Below are experts of layer 2 (counted from 0) of a mixture-of-experts language model. Rows are named router (the router's row for the expert), down (a neuron's output weights, with its number) and show model dimensions 0-31. Each number is 128 + 24 x the weight over its row's rms, rounded and kept within 0 to 255.
After each expert's rows: a language model's description of what the expert responds to. This comes from a sample of Wikipedia text that the model never trained on.

# expert 57
router [ 97 195  91 116 125 112  94 155  84 145 113 129 171 137  94 132 158  97  99 139 136 142 133 155  85 122 102 119 115 119 153 152]
down0 [185 118 100 136  93  95 107 130 123 126 100 113 177 106 163  96 119  95 121 143 161 121 129 158 122 124 140 141 112  90 144 136]
down1 [142 147 113 135 172 153  87 124 177 112 133 105 117 178 101 154 140 142 116 123 124 153 108  87 141 173 140 157 155 173 120 127]
down2 [ 89 127 178 173 122 125 139 183 120 105  75 110 137 131 148 145 149 155 130 124 105 117 124 117 126 153 135 109  89 102 116 111]
down3 [110 167 187 100 130 136  93 142 102 136 127 102 156  87 135  79 142 129 140 102 126 170 118 111 131 144 109 147 139 127 166 156]
down4 [118 102 110 116  79 153 122 104 111 133  80 148 118 105 150  87 144 121  66 138 123  95 123 165 145  97 142 141 163 117 110 148]
down5 [136  77 133 103  93 116 174  81 164 116 125 138 152 134 122  83 132 122 117 128 107 148  77 145  88 119  77 170  82  94 138 160]
down6 [ 87 141  96  92 157 153 135 163  69 122  91 159 156 132 142  99 218 112 114 147 125 128 101 164 114 150  73 133 153 127 156 146]
down7 [140 131 125 136 130 162 106 103 154 139 161 102 144  74 148 100 140 135 129 150 116 143 119  94 158 121 143 106 149 149 124 104]
What it handles: Closing parentheses, dates. Closing parentheses in titles and citations, month names in table date cells, and sports words like winning, final, defeated.

# expert 17
router [102 185 104 124 126 104 107 160  53 134 108 155 196 132  91 121 145 109 120 142 120 122 142 147  82 139 101 107 107 132 151 155]
down0 [156 121  75 133 146 137  98 145 105 109 124 114 127 145 106 131 161  87 122 155 123 130 192 147 123 115 106 127 135 111 114 163]
down1 [107 135 141 152 149 145 147 147 140 159 109 155 114 156 118 140 132 116 140 133 109  86 149 177 123 159 158 141 114 116 103  75]
down2 [172 147 118 144 125 117 154 109 123 150 155 124 136 125 151 147 116 113  77 130 134 106 141 115 108  92 123 147 138 125  83 149]
down3 [116 148 107 121 125 110 118 148 193 143 139 162 143 140 111 132 150 110 140 148 138 112 139 135 159  85 104 123 161 143 126  82]
down4 [111 161 119  86 192 103 113 120 146 184  89 160 124 104 150 141  93 160 134  95 139 119 142 162 138 141 148 158 140 158  86 127]
down5 [164 106 201 123 130 111 104 106 117  97 149 155  83 131 115 148 132 120 154 140 127  87 152 114 146 145  89 105 127 110  86 148]
down6 [140 114 123 117 138 140 116 119  73 164 105 133 129 135 168 177 139 176  88  88 139 139 145 121 115  95 154 128  91  97 116 127]
down7 [ 69 114 108 128 125 132 100  77 115 109 167 112 119 137  96 120 150 121 125 132 110 140 132 101 129 130 135 107 103 116  84 152]
What it handles: Capital P and prefixes. Capital word-start pieces, mostly P, Pr, Pre, Ph, in names and table cells (Pri-z-e, Premier, Phylum); also year pieces 199, 200.

# expert 22
router [ 80 191 104 110 134  98  73 143  67 126  98 161 164 125  97 135 148 127 106 132 143 144 121 163  93 137  82 127 120 123 140 140]
down0 [121 154 105 118 134 135 128 134 103  89 143 131 182  88 138 145 148 127 113 141 119 119  98 139 121 101 128 140 156 107 113  89]
down1 [140 105 122 146 127 100 152 172 131 125 105 126 105 103 127 119 122 100 121 134 149 142 118 119 121 162  99 153  67 131 110  98]
down2 [160 115 119 118 114 143 119 149 161 120 149 108 157 100 116 131 102 142 156 137 111 103 121 194 150 117 162 160 145 109 123 130]
down3 [101  80 153 125 114 142 141 152 131 155 131 138 150 126 144 123 121 171 110 140  88 134 147 144 115  89 169 119 141 158 178 150]
down4 [129 160 101  81 122 119 168 159 147  91 118 157 156 114 152 167 130 107 109 123 173 104 107  98 156 102 113 121 135 153  96 166]
down5 [122 133 111 108 136  99  97 140 115 130 167 138 132 147 107 156 122 117 100 120  98 112 154  99 127 133 126 135 103 117  88 116]
down6 [ 83 136  81 140 144 108 131 171 182 147  88 150 147 129 153 141 107 117 152  96 122 141 138 126 133  92 156 121 140  90 143 118]
down7 [106 159 165 128 149  96 170 144 141 129 122 157 133 122  91 133  97  77 145  96  89 126 130  98 141 144 132 124 140 134 135 135]
What it handles: Noun endings before punctuation. Word-final pieces or whole nouns before a comma or of, like ced in reinforced, ing, member, training, tour, and quote-comma marks.

# expert 64
router [108 188 121 128 121 117  98 160 100 156  97 147 179 126 129 107 159 106  91 128 141 122  93 148  78 133  84 147  98 128 155 156]
down0 [107 121 114 116 135 123 174 103  96 112 134 146 137 151 124 120 113 154 118 141 154 120 113 160 131 158 116  78 108 115 147 160]
down1 [122 118 122 130 134 108 146  94 136 111 107 124  92 136 121 150 145 154  81 142 112 133 124 139 119 111 125 120  80 134 136 131]
down2 [138 146 107 120 148 100 152 132 123 140 135 112 147 131 104 104 174 118 123 147 170 138 119  97 107 123 124 113 141 118 106 128]
down3 [148 158 118 108 149 122  93 155 118 100 108 148  99  95 115 112 141 118 140  92 107  98 120 153 118 100 103 146 108 100 119 124]
down4 [125 127 128 113 119  81 102 147 133  82 177 136 160 159  85 118 107 153 110 130 128 154 163 188  95 138 140 131 140 127 109  88]
down5 [116 101  96 113 135 123 112 130 129 149  94 113 143 106 174  97 154 107 108 126 106 193 115 154 106 119 148 154 107 121 119 165]
down6 [148 137 139  93 132 147 118  99 159 106 114 119 109 129 129 113 159 148 150 154 167 136 143 162 108 120 106 102 101 147 130 109]
down7 [110 124 145 156 126 115 122 162 121 139  77 114 104 138 171 142 135 128 117 141 147 136 115 118 114 146 153 121 160 106 115  94]
What it handles: Arabic and initial letters. Consonant pieces in Arabic and Turkic names like Ab-d al-Malik and Al-Gham-d-i, and first capital letters of table entries.

# expert 63
router [ 72 164 111 126 128  93 107 154  87 116  64 172 157 147 137 113 146 120 121 116 130 134 140 160  99 126 143 129 125 125 175 168]
down0 [121 157 147 130 127 136 118 153 131 141 127 164 169 101  96 146 104  93 139 170 155 119 121 158 120 146 112 116 136 125 111 158]
down1 [123  91 113 136 141 131 153 112  90 104 145 125 134 133 112 111 149  96 166 118 128 107 165 112 149 102 150 107 111 140 112 138]
down2 [149  90 113 170 123 154 140 141  94 155 107 124 128 136  92 173 145 100 121 114 128 162  78 125 111  95 140 131 169  84 120 130]
down3 [144 128 130 164 143  98 109 120 163 127 133 115 111  95 109 106 117  81 131 111 173 100 146 124 130  93 135 108 105 123 118  71]
down4 [154 132 113  98 104 118 140  99 145  96 129 150 146 120 129  92 116 151 100 135 149 110 125 117 152 175 116 117 118 110 136 147]
down5 [156 146 107 153 134 117 123 146 136 117 153 191  87 107 148 177 112 162 115 172 159 159 130 141 148 101 161 151 146 136 104  91]
down6 [132 113 133 106 131 143 120  92 128 154  97 127 159 130  99 150 139 110 107  92 118 132 127 133 116 129  63 159 147 148 121 126]
down7 [118 145 122 144 123 132 154 126  99 114 126 112 121 108  69 179 176 165 122 140 129 140 138 146 148 121 148 102 124 181 130 140]
What it handles: Word pieces after m. Word pieces following an m or M, such as map, memorable, Mentoring, Minister, plus its, an, but.

# expert 32
router [ 78 189  84 140 140 109  85 154  68 114  99 140 175 107 120 126 157  94  97 130 131 126 127 148  65 127  92 106 120 117 138 138]
down0 [105 145 146 111 151 104 102 151 130 136 114 168 136 113  90  70 101 132 139 133 138  60 116 120 165  84 166 133 142 124 108 123]
down1 [135 140 143 114 133 122 139 151 168 135 148 135 125 120 152 125 136 159 146 127 150 138 130 139 132 143 134 162 123 115 104 112]
down2 [123 160 130 128 160 122 166 142 119 167 117 113 112  81 125 132 105 148 106 140 171 124 149 127 144 149 119 171 129 140 139 158]
down3 [106 134  97  97  93 152 119 118 146  86 115 135 155 120 161 130 123 134 126 171 120 108  84 133 138 144 134 160  63  98 157 144]
down4 [142 125  88 139 175 170 111 104 128 127 162 156 134  91 120 127 125 110 152 149 112 132 169 118 129 160 115 134 136 127 147 148]
down5 [127 105 133 112 146 150 108  90 104 155 102 100 113 152 105 177  91 122  92 116 114 147 116 115 168 123  94 130 128  84 149 143]
down6 [130 131 163 123 136 128 118 121 139 101 135 136 141 108 116 169 148 144 132 148 111 158 112 139 117  97 119 100 108 156 148 136]
down7 [ 65 175 140 135 155 113  74 107 148 112 119 113 136 113  84 125 120 129  98 148 137 122 132 151 124 133 131 127 106  66 124 126]
What it handles: Foreign-name syllables. Vowel-heavy syllables inside foreign or Arabic names and qu-words, like Abd-ul, Qu-il-ceda, qu-ad-rate, N-i-agara.

# expert 7
router [ 78 168 112 118 134 108  94 172  69 134  93 144 181 141 116 129 135  90 113 149 132 149 143 150  75 120  73 134  85 135 138 161]
down0 [141 160 118 146 124 123 149 133 114 103 120 155  76 134 131 127 113 112 168  85  85 105  93 124 143 108 142 133 127  64 115 112]
down1 [143  72 108 154 139 127 132  69 121 172 151 131 121 151 114 147 128 135 118 132 135 124 129 106 113 125 169  58 122 117 151 149]
down2 [117 164 159 103 151  84  80 105  84 127 123 125 148 129 121 151 133 130  92 136 130 132 131 133 118 111 104  99 100 164 132 120]
down3 [115 131 118 138  96 152 135 156 140  83 108 150 163 112 147 125 134 111 108 160 139 104 146  77 130 153  99  78 131  91 153 121]
down4 [140 132 123 154 139 117 153 125 107 153 102 113 158 141 131  79  94 117 103 147 141 158 157 117 124 155 107 166 146  92 142 139]
down5 [122 146 118 122 108 126 166 124 145 129 130 140 162 121 118  90 149 142 117 202  92 137 147  99 138 109 104  82 133 120 126 136]
down6 [159 122 121 137 114 122 145 116 123 138 140 125 121 141 119 126 178 123 107 127 107 128 106 135 149 129  62 142 140 106 139 152]
down7 [157  84 171 155 101 164 142 128 106 102 121 125 124 164 117 130 150 119  95 114 136 142 117  96 134 170 135 132 131 116 111 152]
What it handles: Mid-word pieces, copulas. Inner word pieces of names and words, such as ss, gh, cc in Svenska, Lamborghini, Issue, plus verbs like were, are, became.

# expert 34
router [123 175 105 130 146 120 112 151 109 125  83 179 189 122 101 120 152 136  88 130 135 133 136 157  62 143 103 117 102 122 161 141]
down0 [ 97 105 155 102 121 159 105 120 105 146 113  92 109 150 120 113 127  89 116 114 148 212 109 131 113 141 105 139  92 140 160 181]
down1 [130  89 154 125 128 116 129 112 127 139 130  89 101 125 119  73 166 104 164 106 174 127 109 151 127 129 112 159  96 158 141 142]
down2 [154 120  80 149 108 109 130 136 137 105 153 139 129 141 108 128 111  76 130 170 147 122 138 154 155 135 131 111 114 148 117  66]
down3 [120 136 135 138 134 110 115 112 119 116 150 109 128 153 135 100 144 122 119 138 110 162 106 111 150 116 140 118 115 114 199 159]
down4 [150 128 112 114 136 144 136 142 161 105 185 139 121 124 131 119 142 125 164 122 129  89 146 120 114  95 125 127 137 135  92 138]
down5 [127 124 145 180 104 114 111 139 141 141  82 132 157 137 153 138 129 147  97 137 142 155 148  99 111 116 108 135 136 178 133 162]
down6 [110 139 110 129 115 163 106 153 118 141 129 106 122 109 156 106 170 123  88 110 129 129 122 121 101 160 112 113 115 103  81 154]
down7 [115 132 146 154 119 133 143 110 145 177  67 102 113 159 122 130 165 156 124 124  85 142 118 181  82 161 112 122 127 144 122 104]
What it handles: The after prepositions. The word the after prepositions and conjunctions like of, on, by, and capital B or Di starting a name, as in Bureau, BC.

# expert 59
router [ 94 180 110 123 135  90  93 164  70 119  79 160 176 140  99 114 151 124 111 124 132 144 143 142  93 134  82 111  85 132 143 149]
down0 [105 134 134 113 126  74 144 120 148 133  69 168 172  84 143  93 179 141  83 109 128 127 109 144 134 124 115 137 119 121 124 131]
down1 [125 117 147 120  96 105 127 101  77 125 119 120 130 103  97 153 158 143 115 100 123 152 127 105 120 130 131 105 108 142 148 179]
down2 [129 164 121 105 117  94 113 117 166 138 138 145 105 124 165 154 107 131 141 116 167 155 145 109 104 123 115 172 157 144  96 104]
down3 [142 148 113 127 150 111 127 128 162 100 159 168 132 151 112 135 126 124  91 130 144 114 151 144 149 183 139 140 122 153 159 141]
down4 [115 133 139 146  58 137 140 142 155 137 109 112 111 166 121 166 151 125  96 133 144  93 130 112 142 133 157 146  82 120 130 156]
down5 [135  90 150 170 116 127 159 146 119  98 138 106  87 132 125  97 105 158 125 120 144 111 111 153 130 122 138 148 132  62 159 144]
down6 [121 135 102 122  84 117 148 118 128  97 171 170 108 132 109 121 102 126 126 103 144 100 149 141 107  83 183 172 163 134 138 105]
down7 [117 142 115  93 160 126 110 151 105 161  91 150 151 149  95  87 132 152 135 139 115 131 122 114 170 107  94 108 141 143 119 153]
What it handles: Word-start letters and years. Single starting letters and early word pieces like c, b, w, tr (poverty, warriors, camera), plus year and number starts like 195, 16.

# expert 60
router [ 97 183  87 109 131 107  91 160  75 136  95 137 184 136  98 127 155  98 100 141 130 145 129 160  82 133 102 124 109 116 151 155]
down0 [117 137 150 166 164 116 109  77 184 128 114 118 181 127 124 120 148 115 183 155 131 119 163 108 126 127 139 139  98  87 168 142]
down1 [ 88 150 119 103 173 138 103 141 108 168  80 125 134 131 155 129 145 107 101 134  79 113 145  97 136 112 153  97 149 135 112 136]
down2 [ 73 156 157  96 139  84  80 118 130 114  87 165 153 129 152 127 135 119 185 165  81 104 123  93 141 131 155 138 149 155 141 122]
down3 [ 99 141 143 137 146  70 156 146 125 122  97 139 105 113 157 129  84 141 145 141 104 150 156 113 195 140 129 164 125 181 123 146]
down4 [119 117 119 122 184 155 152 114 162 145  81 120 109 131 150  88 134 151 119 114 144 135  99 109 143 119 134 102  84 132 109 110]
down5 [154  85 103 157 130 153 146 107 134 134 133 175 110 132 149 143 131 121 118 151  74 134 150  94 186 132 124 138 141 125 157 100]
down6 [106 130 104 101 113 152 158 124 120 106 134 128 133 107 168 140 130 130 143 157 106 106 125 117 151 104  99 128 121 126 116 150]
down7 [140 128 117 135  98 143  84 117 103 134 103 124 139 142 109  99 131 170 108 163 148 106 151 130 137 123 124 118  94  95 116 127]
What it handles: Day numbers and dates. Numbers in dates and table cells, like January 3 or 21 to 26, month names, and nouns like km, ship, land, million.

# expert 16
router [ 77 182  93 131 136  77  95 138  64 128 103 162 152 122 107 124 170 119  95 120 141 144 132 134  88 130 138 124 125 107 149 180]
down0 [114 131  88 127 144 115 110 151 127 139  85 137  77 125 130 102 126 114 135 150 103 120 111 125 172  98 182 126 135 100 114  94]
down1 [156 148 129 161 134  96  95  79 114 135 167 138 154  64 143 108 137 145 120 163 145 174 154 105 109 121  94 132 114 119 167 142]
down2 [131 139 102 147 148 115  99 127  95 120 176 136 138 167 124 176 126 113 182 140 109 132 125 134 112 141 120  96  95 120 136 149]
down3 [107 154 155 134  91 156  92 111 120 126 130 116 181 119  95 122 142 128 125 112  99  92 144 111 118 118 119 134  82 124 130 112]
down4 [116 136 143 119 114 138 107  93 167 150 126 115 122 132  89 137 128 125 104 142 163 112 130  97 157 182 120 136 122 117 155 139]
down5 [150 153 122 132 150  93 122 177 134  91  95 125 127 157 178 139 150 128 101 113  77 141 115 129 158 110 121 121 186 137  85  91]
down6 [129 131  84  89 120 120 157 122 109 137 126 113 145 159 124 123 144 124 118 160 133 136  97 174  96 109 113 147  88 109 157 118]
down7 [ 78 122 137 122 186  97 120 132 124 143 128 147 147  99 120 145 144 111  83 149  99 160 148 112 120 189 127 129 127 113 120 132]
What it handles: Modals and word endings. Modal verbs such as would, should, must, could, Preceded/Succeeded in succession boxes, and word-final pieces like is in Palais, al in Real.

# expert 52
router [ 94 185  81 136 132 100 134 148  57 145  94 153 174 136  98 135 122 137  84 120 147 143 150 139  80 148  99 134 102  90 164 130]
down0 [111 134 110 120 102 126 134 166 196 139 116 149 147  91 139 126 131  73 156 154  79 131 113 126  96 102 127  72 137 152 139 111]
down1 [154 120 131 134  90 154 171  78 154 161 147 126  56  93 130 113 140 133 178 152 134 142 126 110 103 136 136 116 103 148 123  76]
down2 [162 140 101 108 109 148 104 114 116 127 166 130 119 110  93 128 134 163  94 133 131 123 128 123 135 141  93 141 145 144 150 180]
down3 [107 129 144 114 134 133  98 156 111 117 160 103 144 141 141 156 167 170 108 155 133 121  93  61 119  99 139 101  93 107 103 115]
down4 [102 156 108 119 157 108 124 106 109 132 137 130 121 118 148 114 132 117 124 103 101  92 124 153 153 143  72 125 122  67 107 143]
down5 [143  98 120 124 150 102  95 105  96 116 121 111 135  72 120 119 151 138  86 141 146  83 129 133 115 122 113  99 144 136 124 201]
down6 [139 111 122 138 163 126 109 149 140 101 148 113 109 105 160 145 173  93 123 125 165  78  85 147 138 132 147 129 117 113 112  95]
down7 [167 107 129 106 119 105 158 113 154 113 155 143 151 115  78 149 119 123 137 122 135 124  99 135 112 122 136 148 171 130 120 175]
What it handles: Back in Background, the. The piece ack in "Background" section headers, other -ack, -ick, -ink pieces, and frequent function words like the, of, commas, table pipes.

# expert 36
router [103 192  93 113 133 111  97 149  87 146 114 130 182 143  96 127 161 107 101 147 129 142 132 153  87 125 104 116 111 112 148 151]
down0 [172 126  51 138 138 136 129 140 108 102 152 120  78 167 131 133 155  98 132 148 105  90 144 132 181 169 153  98 121 158 123 158]
down1 [123 147 162  83 153 118 160 140 168 108 110 135 122 124 103 101 203  69 132 152 113 170 102 120 147 140 132 148 113 155 126  94]
down2 [119 103 160 111 130 152 142 110 135 111 191  98 126 106 109  98  98 128 102 104 127 128  88 113 128 151  82 162 106 121 109 118]
down3 [157 149 143  92 121 109 123 152 128 137 164 152  89 135 133 175 160 136 131 121 107 118 122 129 116 135 127 109 101 118 101 137]
down4 [128 129 146 148 164 175 134 114 150 102 126 167 133 139 135 108 102 136 111 103 135 125 145 133 161 130 183  74 138 131  91 112]
down5 [110 109 163 157  85 125 131 138 143 103  85 157 138 117 147 160 108 124 125 128 139 106 129 147 149 146 134 158 113 157  99 127]
down6 [141 126 107 161  94 102 137 155 127 119 135 147 169 130 143 145 106  88 120 185 121 125 140  99 125  96 133  86 134 129 107 133]
down7 [148 110  97 139  82 112 129 142 130 118 187 129 130 128 137 103 127 100 117 153 142 159 114 133 158  97 143 121 165 103 162 128]
What it handles: Mid-name consonant clusters. Inner pieces of personal and place names, such as Ket-ter-ing, Pret-or-ia, B-ert-ram, plus capitalized P, V, Per, Series, Games.

# expert 44
router [104 193  98 113 123 117 103 153  84 145 100 134 177 137  96 137 153 110  93 130 139 136 137 147  83 130 114 113 113 112 155 144]
down0 [139 152 142 169 132 131 123 131 148 135 185 123 121 116 126 100  78 119 169 146 183 109 117 131 136  92  93 101 124 130 120 106]
down1 [161 132 151 113 108 113 135 151 143 124 104 154 119 123  93  97 133 119 103 122 136  74 125 134 137 151 147 105 152 137  96 122]
down2 [129 121 128 113 122 109  80 136 124 149 114 142 126 167 107 157 171 130 100 112 131 146  99 182 125 114 130 137 160 107 147 141]
down3 [119 137  76 149 117 142 114  87 123 108  66 129 132  99 135 126 145 166 134 158 122 153 144 110 100 131 167 133 162 104 136 148]
down4 [116  95 114 134  94 121 131 133 109 101  98 169 125 145 172 137 124 107 156 133 150 121 121 125 132 170 144 110 156 129 150  86]
down5 [152 101 115 114 135 146 124 103 110 110 141  85 102 124 154  96 159 107 138 142 151 152 116 130 135 131 154 135 151 162 149 122]
down6 [113 141 149 140 124 160 156 116  76 158 138 111 124  98  98 142 115 104 133 152 145 157 109 113 103  63 136 150 107 112 123 145]
down7 [136 156 144 136 181 139 117 129 120 147  96 137 147 144 118 110 120 126  88 140 124 136 135 144 139 158 113  87 167 151 147 159]
What it handles: Mid-word fragments. Interior pieces of long or foreign words, like sus-cept-ible, Generalfeldmars-ch-all and F-ac-ulty, and line breaks ending list items.

# expert 38
router [ 51 193  97 127 141  91  66 143  82 139 103 139 139 138 117 129 174 123 112 131 143 134 107 151  93 122 107 102 102 138 146 178]
down0 [118 139 124 134 127 124  66 172 113 131 155 159 114 121 135 141 136 118 112 128  96 129 129 166 157 137 143 123 123 120  69 161]
down1 [ 99 126 125 121 147 114 141 138 119  88 131 129 120 103  92 116 114 111  80 138 130 167 118 105 120 166 131 140 132  92 143 174]
down2 [114 143 124 153 127 125 119 132 106 120 122  72 125 137 149 166 130 141 121  81 117 123 157 169 118  90 103 138 135 131 134 148]
down3 [180  96 156 176 101 149 145 127 109 127 129 129 148 138 105  79  83  78 141 138 149 125 132 114 111 158 109 138 144 119 121 116]
down4 [ 77 120 126 133 139 163 111  94 112 118 134 132  96 119 136 146 137 105 125 122 165 102 166 128 165 179 124 145 103 134 139 136]
down5 [147 105 163 105 124 168 151 130 121 120 119 131 145 126 148 111 113  95 127 127 139 123 137 157 118 126 108 121 129  75 103 158]
down6 [115 117 126 125  99 146 169 158 119 130 150 109 189 149 147 130 135  95 130  95 103 144 157 170 128 123 120  92 149 129  92 125]
down7 [132 103 110 141 124 175 114 108 126 109 159 134 162 133 159 130 137 127  81 131 131 127 130 141  60 144 126 163  92 152 121 139]
What it handles: Word-final endings. Final pieces completing a word before punctuation, such as plural s, -ing, -ed, closing quotes, and k in Turkmen and Burkhard.

# expert 40
router [ 96 186 105 130 156  97  68 133  80 120  94 167 163 113 102 130 133 129 102 128 129 138 104 163 101 152 121 140 103 130 165 145]
down0 [121 107 115 161 164 130 160 106 114  85 113 134  90 121 178 107 121 154 152 120  99 122 163 115 139 137 131  99 119 137 152 104]
down1 [110  70 157 146 135 128 141 135 140 145 162 126 132 136 174 173 106  94 148 126 146 152 114 119 146 143 142 123 128 113 147 129]
down2 [138 114 124 157 117 118 139 141  97 133 115 113 168 148 122 174 169 141 116 153 116 123 167 135 123 107 114 138  66 143 170 129]
down3 [ 94 172 116 108 141  79 136 133 162 113 116 125 142 137 150 173 128 141 165 174 120 102 125 164 115 142 133 100 119 109 158 156]
down4 [ 98 118 129 160 161 144 146 147 160 132 105  78 140 141 111 110 121  91 164 129 126 125 128 139 134  95 156 178 140 144 100 121]
down5 [136 109 152 170 112 128 107 146 165 104 122 123 128 138 113  97 143 185 125 182  96 150 179 140 120 123 103 116 156 160 147 139]
down6 [139 174 108  92  98 163 131 114 140 127 127 158 165 116 118 181 118  88 132  61 149 120 146 123 110 112 120 113 102 114 148 158]
down7 [121 142 105 116 134 132 136 118 150 126 119 103 138 187 153 135 118  99 139 121 153 115  99 138  93 141  93 133 113 138  96 136]
What it handles: Suffixes and civic nouns. Word pieces like port in Support, ly in Monthly, imal in Animalia, plus nouns such as state, record, market, city, and New.

# expert 2
router [ 95 184  97 137 122 101 109 160  54 120  89 157 162 124 114 144 138 110  83 133 153 152 134 151  92 121  96 124 109 121 146 160]
down0 [102 129  96 117  91 172 110  70 105 145 118 135 115 142 121 150 123 184 171  96 152 158 168 204 143  85 100 131 159 115 150 158]
down1 [155  84 123 140 129 157 115 173 101 132 122 112 128 111 156 135 136 125 134 166  99 161 168  91  97 127 131 130 132 109 112 117]
down2 [119  89 127 151 147 134 159 142 154 128 130 103 108  98 106  96 107 147 167 172 106 129 200 141 136 162 131  90 151 129 142 115]
down3 [120 132  98 145 165 109 129 144 142 126 104 153 124 125 171 107 113 145 142 130 145  99 105 132 151 125 142 116 110 112 103 116]
down4 [157 130 119 128 106 110 111 136  94 168 164 132 134 103 144 121 118 144  95 152 106 152 161 106 164 120 118 145 106 135 153 121]
down5 [109 132 114 120 186 155 162 113 104 101  98 130 125 115 114 168 135 114 114 187  94 153 154 114 109 118 106 125 120 146 157 117]
down6 [143 164 126  89 144 136 109 186 149 138 125 133  92 156 101 129 113 138 111 132 149  86 106 116 133 109 111 107 141 122  97 151]
down7 [135 102 114 102 133 135 155 113 131 145 117 109 122 161 147 107 106 167 157 119 151 118 111 127 110 145 105 105 116  97 154 100]
What it handles: Century digits of years. The first three digits of four-digit years, like 199, 200 and 191 before the final digit, plus oth in Timothy.

# expert 18
router [ 88 193  97 116 141 115  96 157  99 138 101 141 175 126  99 132 153  95 106 146 134 145 125 155  98 137 103 122  98 136 146 144]
down0 [106 131 101 130 118 168 140 124 169  92 102 135 134 126 161 107  85 132 139 139 106 106 141 135 120 142 135 122  78 129 137 121]
down1 [147 118  81  95 111 135 130 117  99 111 146 153 119 134 113 128 146 166 115 157 134 136 158  72 153 144 121 159 107 133 130 105]
down2 [101 117 142 144 138 120 169 126 129  96 117 128 116  78 133 126 163 123 126 129 142 113 162 134 148 127  77  81 155 162  80 118]
down3 [127 168 134 117 128 126 149 124 112 107 144 134 167 162 160 141  92  74 141 147 114 153 101  97 112 133 155 129 131 149 142 129]
down4 [134 120 138  99  70 126 132 123 118 135 139 111 140 152 108 116 130 137 144  99 138 174 127 130  87 135 132 130 136 108 142 131]
down5 [136 110 142 118 115 129 184 106 117 155  90 159 108 127 192 138  99 142 140 130 136 120 171 147 141  87  96 115 119 115 176 130]
down6 [111 136 135 143 116 129 135  85 125 137 107 144 155 115 114 113 107 143 126 133 103  69 112  94 173 124 165  87 155  93 156 119]
down7 [115  97 133 162 131 153  82 127 141 119 198 157 153  81 136 160 111 165 116 110  94 127 139 102 131 122 130 128 101 130 138 126]
What it handles: Spanish and Greek name syllables. Inner syllables of names, such as le in Ptolemies and González, single letters in name lists, and short capitalized tokens like In, The, A.

# expert 15
router [ 94 188  88 112 131 113 103 164  88 138 109 140 183 135  99 133 154 110  90 146 141 141 137 146  82 123 103 112 119 120 150 144]
down0 [ 95 189  96 111 149  84 139 157 133 103 140 165  88 116 174 135 139 117 144 119  92 135 119 131 100 150  99 116  76 186 128 104]
down1 [120 141  68 122  86 116 132 124 129 142 160 146 140 122 109 131 121 168 123 120 150 119 165 128 148 135 136  94 110 112 145 135]
down2 [155 161 107 138 161 133 139 147 113 164 147 128 119 117 126 106 122 157 113 157 149 107 127 100 142 147 149 156 126 111 159 124]
down3 [147 113 150 115 171 124 154 113 136 118 135 130 154 149 145 157 135 114 105 124 136 147  91  91 176 108 136 120 118 133 123 118]
down4 [135 126 172 135 118 148 101 121 126  82 142 116  80 113 139 106 140 142  80 117 153 100 114 138 163  98 136 150 116  98 108 110]
down5 [114 128 124 120 138 118 116 156 134 116 135 111  67 160 153 164 134 128  94 146 152 156 115 146 125 114 118 141 131 151 106  95]
down6 [109 160 119 135 132 145 131 118 159 122 136 133 103  89 110 130 113  96 137 136 141 127 136 110 132 112 176  92 116 158 111 112]
down7 [131 134 159 163 119  83 112 122 121 140 161  90  95 117  85 108  99 142 146 183 107 125 134 132 183 136 130 117 127  99 113  91]
What it handles: Verb stems after prefixes. Word-start pieces and stems of verbs, mostly after prefixes like sub-, con-, reg-, as in subdued, jurisprudence, give, regulating.

# expert 6
router [110 187  88 134 123  97 124 165  67 133  89 175 166 149  91 145 125 123  97 141 109 140 139 137  81 129 114 116  96 122 154 148]
down0 [162  94 146  88  87 121 160  99  90 176 121 127  86 126 126 139 107 117 125 142 114 170 141 120 133 116 108 156 144 153 136  97]
down1 [131 159 114 106 161 111 144 114 172 105 144 128 152 153 150 139 120 126 105  84 150 177 140 158 113 138 129 115 139 130 136  95]
down2 [109 103 141 105 112 158 163 146 144 119 139 133 117 138 154 117 111  78 128 167  96 151 139 118 118 168 149 139 153 153 166 120]
down3 [122 117 158 183  81 137 120 119 139 108 153 166 133  99 126 104 119  89 159 114 173  81 123 104 107 104 143 108 133 133 137 122]
down4 [148 104 110 143  98 124  93 132 153 124 129 165 135 125 167 125 135 147  85 133 131 160 155  98 128  93 102 117 162 134 128 108]
down5 [107 133 131 157 137 114 123 141 128  73 122 118 140 189 116 120 148 156 112 109 164 167 127 132 104 169 146 134 153 136 146 108]
down6 [ 95 183 110 120 117 113  77 180 154 123 115 130 116 167 159 122 131  99 119  91 136  95 131 153 121 100 152 114 151 138 118 103]
down7 [122 155 143 160 110 105 165 138 115 115 124  96 147 137  97 107 115  99 120 115  68 111 164 119 134 149 152 119 121 121 185  99]
What it handles: Mid-name syllable pieces. Middle syllables of foreign place and personal names, plus capitalized word starts in titles, such as Hale-ak-ala, Ethi-op-ia, Ski-Ba-B-op, Pro, An.

# expert 48
router [ 93 169 100 108 126  72  93 183  74 121  57 161 192 126 121 121 175 114 106 132 121 132 107 134 120 145 123 152 117 122 164 172]
down0 [134 123  80 126 140 125 105 149 124 139 143 131 112 162 103 134 110 157 137  89 118 156 163 186 150 109 164 139  72 152 115  94]
down1 [131 115 114 133 119 140 134 128 160 112 134 115 152 165 159 123  94 119 125  96 124  78  97 130 127  60 149 131 127 153  97 115]
down2 [117 121 128 120 136 140 139 156 115  92 134 106 162  91 110  99 139 122 102 106 144 144 123 128  83 100  96 179 148 124 105 164]
down3 [108 145 149 114 144 107 130 118 152 153 134 144 123  87 119 140 161 133 152 141 138  67 112  66 110 131 172 132 136 148 136 138]
down4 [122 112 121  93 101 130 151 132 144 151 160 134 157 102 104 122 138 124 160 114 108 131 149 149 144 131 129  89 150 107 105 132]
down5 [135 139 102 153 125 101 127 147 141 140 140 146 133 122 110 125 129 116 141 143 130 125 163 111  99 140 115 138 116 136  92 156]
down6 [112 132 145 141 100 164 128 154 128 131 131  91 115 126 154 134 130 171 155 148 141  92  92 110  76  91 121 108 137 133 106 168]
down7 [116 124 100 143  91 109 104 132  99 125 128 137 131 142 197 112 114 105 131 138 115 106 178 121 137 128 128 102 115 171 155 114]
What it handles: Pieces after h or H. Word pieces following an initial h or similar letter, such as hum-id, Haw-ai-i, h-arn-esses, Hy-der-abad, plus section-heading endings ==.